{
  "n_layer": 10,
  "d_model": 256,
  "n_experts": 32,
  "experts_per_token": 1,
  "d_expert": 192,
  "d_shared_expert": 384,
  "activation": "tanh_gelu",
  "moe_layers": [0, 2, 4, 6, 8],
  "router_score": "sigmoid",
  "normalize_top_k": false,
  "routed_scale": 1.0,
  "balance_loss": 0.0168,
  "balance_bias": false,
  "router_bias": true,
  "shared_expert_gate": true,
  "scale_expert_input": true,
  "init_std_router": 0.0216,
  "lr_router": 0.000254,
  "n_head": 4,
  "n_kv_head": 4,
  "head_dim": 64,
  "vocab_size": 2048,
  "norm": "rmsnorm",
  "norm_place": "pre",
  "norm_eps": 1e-06,
  "positions": "learned+rope",
  "rope_base": 10000.0,
  "rope_fraction": 1.0,
  "qk_norm": true,
  "attn_scale": 0.125,
  "tie_embeddings": false,
  "parallel_block": false,
  "init": "uniform",
  "init_std_qkv": 0.0333,
  "init_std_o": 0.0333,
  "init_std_up": 0.0333,
  "init_std_down": 0.0,
  "optimizer": "adamw",
  "lr": 0.00132,
  "lr_mult_qkv": 0.7,
  "beta1": 0.9,
  "beta2": 0.95,
  "lr_head": 0.00684,
  "warmup_steps": 401,
  "schedule": "cos",
  "final_lr_fraction": 0.0,
  "batch_tokens": [65536, 131072, 262144],
  "seq_len": 1024,
  "doc_mask": true,
  "train_tokens": 632900000,
  "steps": 4774,
  "dataset": "wikipedia_en"
}
Below are experts of layer 2 (counted from 0) of a mixture-of-experts language model. Rows are named router (the router's row for the expert) and show model dimensions 0-255. Each number is 128 + 24 x the weight over its row's rms, rounded and kept within 0 to 255. Numbers have three digits each.
After each expert's rows: a language model's description of what the expert responds to. This comes from a sample of Wikipedia text that the model never trained on.

# expert 23
router:145158139104163149136118134141117186118116120098079146087137162140123072114086127143111137106166167116136103138123082139134131121131125124113111113111139169131119163117144117115149130136139148144187099152088139147132153139125122099116109162115102127150159109157112111098161152102108151157120101066104102127137165136156134145142110119129132131169118154121162132126135178115137114080132130111112152145177096181164107100098112148133102184152113133133174132166129139090102108120128121107126104129131112151152097130163131109176100156162133166125119128142096182143157133092138146100105143115151156131157127139111117130149134106096102071107101115093147116116098111143112127187130132143099102137172128107092128099112097170134122126146109132149126156153158139132112186151130124
Word-initial lowercase letters. Single letters or short openings starting a word, f, p, c, g, w, F, often followed by y/ri/ur (gymnast, Friuli, widespread).

# expert 10
router:102180126083141143165113108118096095142112092113170133114179096144118130134108145139121113082155195123136136086148114147089133131167144106182119153150123131147131160122165130120124142124120088125165168107089148114142083117134148135083080106168128163119124129086127148183172185160124124134096148151159157058122102171137132129115122109103119134152135093134121132140123150137140142099085156103128103151116149112100134134099126111134104089141146105168125127091129130167122163151117117106130131140112166122163120106098120117125191103171102131131108132111147114148154144146089104139153086136137108121121104124129097157154111120131151124166132131151135117144116112114180144118113136169158137140151149099130116115126104141114146123129149091126137108089122094135128152107100144
Table pipes, agent suffixes. Column separator pipes in numeric tables, and agent-noun endings er, ter, ctor, ology, as in Minister, Director, painter.

# expert 22
router:123108123136065145126137107102156146115140131123098128138077098162157105125124134138135152139112184081099103159130170070102139100112123140085145121144148147118135170128088149153139121104093113161149137105155139111141147164117154143127155118119063110133119092112162138141146145131142126155123122180110125150076125157136152117134083112131143098157165152094108121148094111098125102155092141153101098106110134150139126101090112099108149101124118113147107087129170121160123167111106100141107149132099084118122159149091118115164108147133115139175136163109135139151143108132106089112134157157114136122119128138155108177098137139130108122151141120114136092144095121090151093121115144120172116154137101129123159141115134113147126105139122106119099108105134165108128207192119111
Word-ending suffixes, commas. Closing suffixes like age, ate, son, ment, ley, way (Parsonage, eliminate, Jefferson) and commas after dates or numbers.

# expert 5
router:079188170122141138125122128138132152133101144105135120090145123149122121157160133116143144099117096139186129070100165127083127130099156070158087131137107164182105134106120148105137180087098094125152152094148122159140100129089120114143144135097108164108103140120154155124141112116123159108147159121146122127122082139136079176144083097111118127143120090126093147140092155125130129166148092092140102166118110123157137162135078148129164120130116112126117085129155100114135100098123154121131120167109163160134114129100137120157141175167121142126104088130102128100129112110134092084139123135130098117121127108135121124068138134116145162128118109121092108123119110087105158107109114138101101158180155103118104106144127152126114115128153106104148161120106130162142126152129117
Commas, hyphens, "ri" pieces. Commas in lists and citations, list-item hyphens, semicolons, also/located, and mid-word pieces like ri, ni, gar (Mar-ri-ott, de-ri-ved).

# expert 6
router:126119151131097141178112113137113145135124122140141154136176109136132112176090117062151135169138159138161129149141118128140085135144125144118117124144156105165153114115138177126139161163141105094137133125113133130111150143158146104109114111118188108106113086125120087102122166166166146131138141093146163153139092136095154111124146115135113119154100148133184084133130137144115158103119141159117114157127107113146139159121131135096142090179076136154125156101183147104134127133131123091135097153122069143117116135169114131138127106118123129135137126164094076163154135166139176137106100130123096145136143120143109114110129107136168103084110120087067124068145078123134107118124115113147120094166109173097128124157101091131105148149139148109131146160121122110113116142123101
Year ranges, plural s. The –20 piece in year ranges like 1964–2008, plus possessive or plural s and inner word pieces like min, ist.

# expert 18
router:178120125106135165119174161108111158103118122111113118072145101134148151132086101141133148114158096118147147150086172104119105150088068123104105120116132149139109137159119139137124156109121119089175148115109150174123106131150145112156111129117126130121132134143141128160159134096071122128135123127151152136142129083123139138150133155155115138128162136127140099102093140151104158119133139124119084114075080154124105126138107130156089096166146126172106065123184109135104167100133096095066144093131171175110141105107147103133116161163110109156126124154090104134137125163127113103073098146146147166116151162127174156126131104133130143102102108140100116139095152132107118136109138143127084141135118119117120108132094136119152120134131152153168163128142133141111173120146101
Conjunctions, auxiliaries, d pieces. The conjunction and, commas, auxiliaries was, were, would, could, and mid-word d pieces as in Plovdiv, Third, Middle.

# expert 15
router:131152130130113126101105122116140181114163146101119128162123104111100104136139187109101126109139117139149104123104190137110115149117170098167165111131148133159121164112158124122106141071135092078119125113154151129130134119105124128134196127119119119113145125113155114110110120174126159153138158090121099116167110091123137124133113130133125146163170097079116153125096180134124147130109136162150131132112098152154146109128102152125161123155128113123193084108127085140144158129121163114135089134117134102144155077097118130127135143145154132121141098140142136134146139163139070124139154128129094130092116106093096128079122157072147132153105119110141114181113154122153138171136133153109124152118139120144091150105128101093146146120131101115120161126117107170121164205111121
Articles and ra pieces. The articles a and the, pronouns he and who, and inner syllables like ra, tro, be, as in camera, introduced, Kerala.

# expert 24
router:147113139092130111096117168134145146123106099155130114128148120118135144142149148108120114072141122138149156104103118151152115155086103104173140168123102151172120088061134102128110145068130082119093107097106126154148087127105120136144121128095148146146087111119131164173119116146161108121142148161132149098114137133108119124105111111145166122129200136113103125155116126147117085098138086118126086158151121087140088108120115126119134106119140141148137129117130089164115134150145118101137131137070119119151156124111129093159161143111159090135133115132126123137148145088127100130126142158168117112133151136099132181081103116118075159098125119131097130120158184117140127155110126163177114164100168128110111113149103110128121141094143129097142120096168161116129144147119184
Line ends, the, ar/ur. Line breaks ending list items or headings, the after prepositions, and pieces ar or ur as in Aguiar, Treasurer, Early.

# expert 7
router:116097123116116145130131095121124108136122107135128105145176063104132148104124112114056087112114120116118100147119156126106129090107126100107138086124179135162144130140132110145106160124101134147147146060137164125131120163120129140125146131146107139142118068167095142138085135148116126104164140137128129105115163150139108098107102143132185135140162076083152155124150158168083154121112094115106134075146163152099114163150094125145119105132150105102123084118151131144147136124102142123113107117122135118135092126097140125144135117126116180112142109132098125127132155146119095093102082150127109128124143135119162185142103133160108131136105138139080099136142117141172076157140113108182110161093153099090138102162116096121156140140132107100136130120149132133108186123142131
Plural s, year numbers. Plural or verb-ending s after a word stem (nights, shows, 1950s), and century and year numbers like 17, 19, 1998.

# expert 3
router:180130111138107139116115138115136159152131104141148160123069119117131136086141094169143119140143116120113132121119120195156138091152138105124178107133106112140106141098156162135129157129098095157125142135118116091089108118123154108146127138107148101136100164153146142082114113091118144158149131128120119091100072122160163120156110155142133151129123131153130073141124177120141143122107092140169100111091092140136133138132121111133117123153087111151117109142125140112086121127118148128085150096098121152138174136123130122160093157122122155151143167102140158178121096124126166113116156098120099137161129101187134117106152125091083093096149115118127114086105144099112106131127107167116179120157142117141112097119142123104155142138152131087140087119170141103118181183120112
Short verbs, "at" pieces. Short common words like as, is, has, area, part, car, and mid-word pieces such as at in spatial, combat.

# expert 4
router:142124127165089093084110140129111089118108120147121130161116119120140090148147143123136125121146103138147099091151097071112106091138122117118108148142129148127129144097126149102130103091127140125150106145129122104132103162088106143111101096116139107142125112081157138121097146139125112129118147152142152128098067145152087139146109144107123143109110147088134151111147111134117105120139088144119155152119146152163116100100087115111095144104129143161161103160138080133089118104079169101081148115122103125174103121135150134121158166155124096144133101126103129113118148106154108116101121109112094142135109159126099157119140120111095126152132090139133156103094133112173077131098154143146182086200174070144124070121116130131144121173120151120139138098166162152138156154129144
Sentence-final periods. Mostly periods closing sentences before a new sentence or line break, plus mid-word pieces like ch, pp, app (Pat-ch, ma-ch-ine).

# expert 17
router:093118124127125106111160132149199128151134109103100142118101151131134091093129090116116136109158149131132144151123144087117123074150118125156108113111142185133085148162150138116113118126140151130106109141161176103120082157104104124137138129148157127111109159103103095151141129156103132116124138119115064075147094131120129130060096124143116161112112153127102129156122151140137168094104134150130101133098144126116135107115154137116142089175132119118119143148110126120120145151148139105114152124139105118127133120115112118185141090155178159129114148052114121179127145101149111100198124147155125123111145114112086129118121118162091170162074138107129096124113151129122113155122110126178085107119160101129154151148115129144096152129130110118101119171091168140137126136131109
Accented letters, noun heads. Accented vowels after an initial capital (Néma, Nîmes, Náměstí) and word continuations, plus nouns like member, River, University, Cup.

# expert 19
router:181125179141147127089141122125126138148123121160128137160158104169115147160152182139136150166111114085106081099139106149079164102136138110115150129127124187108078084131106140141136121093124108111153138139102111100108166098186149151169091099131138136141098142149142131104098142110088090141129165076119128118129111079131086144131112136099098160112142140125106087156116096097149131100096134137150151132114142139132149097135126125123136141142154161113142123150128152165151055186101128102131112120158106139127134120147143148110124137156175151147194099099147143122139133119088122115143089133095136120149135155158108109103103152113111125116148134124117125138136104120133145128152110149093108127120146141150139107141111155157149106125131137088142145149166196104146131117130118
Wiki heading markers. The == and === heading markup around section titles like Honours or Results, plus assorted mid-word pieces in names and foreign words.

# expert 27
router:146111097134147134131102112091129149114086151122168128132179074119125158138096097108107109141120121113117123123105163127094121135103126134137132094122115128142124093112165100114118148137097108101150122071124160140119104152113127182132160063150173101140168144114156114144159145153124121135147134179147130091096154118161100127153136110127108180133184134093142159116098114151119107109114118154175110144139143158119120101138094145159086100132151135127176119148130113146095112061140167163102108152118170117142124121122111139146159101138181111155112152147095102138127102126124084132124134175179163127129136098113120101113119136093112133112136114100109181114169149119111082129100146153130154127127135098164152115108140133163109129138150113103124139142124157097119171119112115
Prepositions and comparatives. Prepositions of, on, for, at, over, between, the comparative than after lower or nearer, and prefixes un, main, par.

# expert 16
router:195134115072113125151099123123152127126143102125099124131172169130093113147114120157114073128150125108123132130111147131131132131122098127123115117092108127151086163139128144144158148103118133141159113102099135137092109127107137139151140161126129125138078116146081188148112150124119127109103140084170101117124157126181120143120105119081156161153123143113130087144116133134167115104101125128114094135118144085154103127090124111181107161113166133120157123114179138093152092090160137114105113141101078132150088102097117098118090117121155154147113140113092145143147134131173047129113129107176104129133147140141091138096155117129172104092111108109084151152108132118129146154140101146140127131142146126114149119125155163150110140170127156151126139161134137113108163152153090
Space tokens. Standalone space tokens between words where the following word begins a new token, e.g. after the, and, an, or table pipes.

# expert 13
router:101103094165141120139146113097087142129155137138103154136156138131144125163123069111137109144141128088118092144159100153156107117120114136117137102116061123139147095149121154107103152138140153087104129093136118128168105139115158141131110119151163148117112142110154100097102146162089148101118140142118120157140170135109133152120155133116111162140115122124120092154111101174167134125125151072122106112174134144124148121096091108156107108148139131194116118106151115156143158125104135144096121128167063147117099139135149121095097108098130106105186145116145107080163129128056121088136090114118109154106140104156111116116131133144161120143123121115097104102146139085125099177138162130095150098152112123119110135130138072102143101166145109151125100170134110113106141132144121
Biography headers, word pieces. Infobox and section words like Personal and Born after dashes or ==, plus mid-word pieces such as ed, n, al, il.

# expert 14
router:135080124138136079129085127139115155137127138151135102084147134110115138141123148149128159107107103121106078100161159131098127131101152126122150111130133170113086108103132134127107163134119089148081149107141158109136133118198131155131115174117114168147120126168123140182154122159119125109117115083143121094142164134082110100125111122120129134153152092095124140113121156140140134103108176092174143136167143105118101127104126177123133084147116137188106108120113094145134092106172137145148114127152101111143132138128109124132152130139144151132166132101092144155131108109145138089105130121154165102118142142115121125143142108130092127096095121086095069129098144167080130182104134131145151148173125131087131154135069134089095144112123101109112141138177128145116099140134125
Mid-word syllables and digits. Inner word pieces like go in Glasgow and Fargo, mit, ject, wa, ward, and digits inside table numbers.

# expert 20
router:128132141128153142125145085153131168126137107115128119102094146139147098150104131127127109086156098123106147175128104132111110125135154122126084118137122098119146153086141112114131130133122075095118152136140144098091123151109132133133095145104133107170096099144135167149085141109082085118138115125126127113088100149124153158161156121070134108113167092116117109192134160133110122105134157140125092120129099153152100133113144078110117150094145124142148127165129125167117083100109148127133138161129119139133152161129168122176124142192163112133103117109111149135163121113134056079152094073145153129147128097104181143130096118126095128082082155135127100131152127148133137108104110128164138104141140118116121159161155107082152141095113107113108165102131117128114132147099138
Year endings and word middles. Final digits of years after 19 or 20 (1987, 1992, 2002), plus mid-word pieces like mar, br, ft, il.

# expert 26
router:145086126112117125170131092093132143107121109128147125114114181153102118144114153089141100144151096116155120136121090102109115157106100122089123113115095134149090111087121146089127116145110133141137122137120150109161114098088150123145094175123180099150168136107142159143113092126102126125112096158151174181097151138145135127164117115115090137125144128118167147104106130131192100153138138114151107135142137082147146139152098131119109145178122131157127107136108166147124088148114155132174107137132138132106151166120151088155154157123139110146158144131110115103140155062170101143076119126144096130129144138130113116147136122149132144104067148079109104083134160160106078109165141167135145141079134165120078118144130140141130112146126120099129133170108132117109128120132106
Mid-name syllables and suffixes. Inner or final pieces of names and words, re, or, ol, her (Margareta, Kufuor, Volgograd), and agent nouns like director, author.

# expert 12
router:155061131129126136173083087162108146176110140167098147106137117124132141152177135115141156140154161104115111157084126139132100121123135139140170168110113103139167105146105123097110124105106157151126122126120138114133151123101116090135197092129172136119121115087139114114132110113095117138118160114139115129096118096160100131136114098121140124129109117105132150138117145136143119152142125161099153099098122103148118132101122157144110128150098127147119085156153152155134112099138133129086149144131156123139143139093127138156146098128125104128086075145124110130131139116136144045129140147126131141116128113109125129103117116074161134151103099163159099184117102086132121139172131141117128117173201090122179086118126164149130104117130169151151148126157092143129128162131173
Letter e, capitalized starts. The letter e inside names and words (M-e-anwhile, H-e, Grosj-e-an), closing parentheses, and capitalized words like The, New, United.

# expert 0
router:112107139128110140121135102147124160094129113129075124126149178129133067143165183082163128148088123133109120102104142172121126114155083150134114140120142109127147137178189105117125153074108149157155153133073120117130138129131105120164127108102118171156138108082138145146153184140105087132163157129129115124121097103101145134092125144124168134132098124143098140164056168135138123110127108153142103166118151137120097122109130130143077108142110118156139080119155107170135130161117107111158097123126118136148098102126099131119126168102142153140153142122123110091117144078147073110116137138094167109165126176112102156139106138101134141129106108144140150113114144157085107145110141119107135133147125136108096114138127150110174136142120155103143120129119099167132131167127114
Word-ending suffix pieces. Final suffix pieces ending a word, such as le in Article, ing, ity, io, plus table pipe separators and dollar signs.

# expert 31
router:122190154132149149128140084145137141130147141175111152090112153132102119134114127160120128111138130099121132099144079152105115145153134183090130137131130119106160132129158163126126148139142139135153094145086099115135079130102132123120131165148154093071112135173132164134135154152126144156109152091101149092138160120121161147116117116140116126158106131090114104096146104111117087119186101141102108106127110135122114132142147173141123136110114145126124110129118178129126112102119110134117102135104105124153132171112129127141159148110128158126140155098142172125145135137149152113151095106128119166150105154143132175133195139126150158129171069081139156130137155093143153126182130149093112171118128137162174096088127161158111141127114155157113129101086138178090136140142170
Word-interior pieces, sentence-initial On. Mid-word fragments in varied words (qu-ad-ruple, Sp-ong-eBob, convi-n-ced) and sentence-opening On or After before dates.

# expert 30
router:147133110119141135116148106132118181100117105087120128070100101149143132135098133156179136132115109141098108150092158116112162142113129115081137145109123118106143155113126113141135127124135092115169135131130129115115129104138107127117123147118140150173110143146116099141135143100057112103112177129115110103122085115175171127097124103126127154133117161130138134109072116126114147144140138105104132141129153155129096109104136161137153159156130102131130111135146146133150082173175147125076083117071149097140138154123137164141144110110153144122148149129109114171141153109150063126134068124110169117098123167118161129107100162119106097124112083163160105114154112172120168112110092096175090174118143128118123129157143159114105118145150150135120178128123150108140119133135080
Small numbers, la/les pieces. Small numbers 1–5 in tables, lists and coordinates, street and direction words, and la or les pieces as in Malabar, Blessing.

# expert 11
router:134155134116130156113090139084105139122067090105110141102110181131115122111133159084126086095144143172094080129109163117105106157128147149161105073131143149110148134118113100153130104108156087167085150130107148142139129075119127155103159147159143146134087103136168164128136168137127104147143123134141181107142117125111122146100149152108139150151144105115067133120155126165150128109066149101083114139149105119121126131125110128120088087132150129141139111101141118149139116124169093117132142131132132162141157125092148082172103134102161148136144114127126144112117149113126120142155103087120117123112128101104105112129164119163089122117109123165167101127095093167091098145141137133151115157121120110131121155118136162157105124111120105084175119101148135159112105148145080
Table pipes, "st" pieces. Table cell separators in wiki tables, mid-word st/rect/ct pieces (northernmost, Architectural), and capital initials starting names or titles after the.

# expert 2
router:106127114106138123122113098115100127115121086169064153128118105131158088135090149137090116129166151148126117096161163086143111135099151124156112147146155127094111140153161131158124153096083079166117156096134162164127143153161137170117131127074128162144129053141149124106148126129129116129135169106147138121129150114152101123150152127111152172123137134122153136146115144147076088134133174107184156117099148127141092131085145130108107104147129123111139093092161178140113097143112129126130115134103143113141111122098120123159163135159174138108106099128167143154134134108136131100148126133142078119067125116119138115105105148120095163150136147136104106113109136093109099133149130148154120128130128127141162139120099121140144104116131122096145105127158178114067166104129079
Prepositions and infinitive to. Prepositions in, to, from, into, by after verbs or participles, infinitive to after expected/prepared, plus paragraph-ending line breaks and some numbers.

# expert 28
router:102130137099148141125134123118150177136146076165174143147143117096136132104105149116138078135108148128134077150156172152147115109136141126138129122102114094162100165170121104167120162114106097143177155111078138107160127102128141149112140159136157128106155089124156111126164146158145090132110105152148127084174122124150129148119142120163140136171145130121119135162090171130141117126102115093109122089162154103140146159109163138153134100092129102125166100140128122123106122185157167103141116127128122131126080140093128142105177100151145154124162090181171131152125118098086129133135110130135137137139151104162140131129132141078091100095097106175118122132146123120128128124122134127179121119119098138126081126135148126137124140115130115102146110163113138180154156186111149
Conjunctions, clause links. Clause-linking words like that, when, where, until, in order, after reporting verbs, plus month names in Born or Release fields.

# expert 29
router:139167195099138123162131123117127160144120138113075130136158109144146121122113117123076106065155161123111099159119113123165110150134107111142074099140145128094119119112134137103114117124111142148134169151173113127136146129144129119096110149130134111124095095132099136163119114117142141130109125144144151128105150138165122147136098161098173125151124175142120121165151135145126129155072102128131104131129131105157119122086132138170068076129149125164137142107150140098132131104064125100082102148122089127130106126145120109143103175189121112143143122147130128152131126106160079168116086107138087133128132136121064082124133107129105154127152104170136112140108110151126130191098104128107082122191138092123128103170142140117121119114145144115125126145159156119127136123105138
Initial capitals of names. Capital letters S, C, P, G, D, M opening proper names in lists and tables, and mid-word c (McLaren, secretary, decline).

# expert 1
router:122109114138136122100148123127151156154152130102101140120146130165136124160154141176080099151152106111119099133108138102115130125101085057124149161133084113097089086181141110158096154129138134161165146155128154171152152139113109086127171128102159154082133160085097123113132107133120116077119146155129130132148088154154117136102114115093138129116095125098155141137104099153163128116141169152125131159080117109097153115131133142123094132129094155133106138118125170109161111108140166157137113122119163137092140160150131104101169126143106125140154147126096137118130168127180102181129129172142109123137118096138118148178122103118142160117135070123089147120128092150157097097107111167130157145122129157112125133142120152150148113127165084102117117139149129154113152124102153
Mid-word suffix pieces. Word-final pieces and hyphens inside words, especially -ception in Reception sections, plus media nouns like music, show, episode.

# expert 21
router:157173092080123118155152127123091151099118124063157153098106173099105092108182136155148108122081118113137091156130158145123093154128140105151143138127094127102087133096141138158131139125103137094097154137098162171147108148146154105110146153155133149172097114163161136141134125123135173156108136087115137129130104149154074148122131110127140185116119130123117126132145129120130163159140120139105127140168160155170089093088138105127125121120134135079116155138104125119166134138123174160124154151140132119170101108134119125132102083095140128135166096138132118142120109085147129113143153151132166132088161158119106106122145133115145137119159138150095099116123128152152185138134103147138096108125165103163123154132133153126144104140125161151099152150159147106097119181162132
Name syllables, decimal points. Inner syllables of names like Lebanon, Domingo, Halys, Ko, Mu, plus decimal points and semicolons in numeric tables.

# expert 9
router:161094137101149115142153173144124130129145126107091120148161126161108127114149092145160110134145137118156120123149123147137131048100105126146154122125169157119118118128161139161132104096141097101135112141127179133089117137128140114150111129138110154136125122161130099133151108133143130123127128154068088136177142121150155097129133103090178168156131147124127188116161141103104126086122104100104135099118141145135101097109141139105127065144108132157132172158111129101141145096126143120131097163112171118092119116114163106140117121096132086132121101108117171159112161118131090164164144131130134155115118148098123136129181109120152154149163115153148154146078145083116084158129153128152143123113168079154129103104107146149089130122104182163096123116155109125122157149117103
Capital-initial word pieces. Pieces right after a capital-letter start such as K-ult, W-is, T-wo, plus line breaks, K, W, Y and work.

# expert 25
router:116166101148094124093145128134097102126150085129132115082165165146123134179148174108117114078193138113151066146122133138113112179147115109092149080103104144116153130134113099101121130108102130085093111125144149127124142128137145164140163143094158182126117123126118154160125141138112095115105120092129129113130151100132171138091099091113146156145147140137108128151094114139124091119148097151089151111091104137183121155086130108120079098136096128116129107114169120074108116131131151150142142114149140105128111078148126126152113114071116140096117152135162157122138134111162117116160123105165144122135144146118128097121146145091154122140134121144128120196125128120166158140128129124132115128116123124123148110145098133161164111133120153082167131128140084097126142126152072
Infobox colons, name starts. Colons after infobox field names like Batting, Order, Playing career, opening parentheses, and name-initial pieces like de, De, Ra, Ho.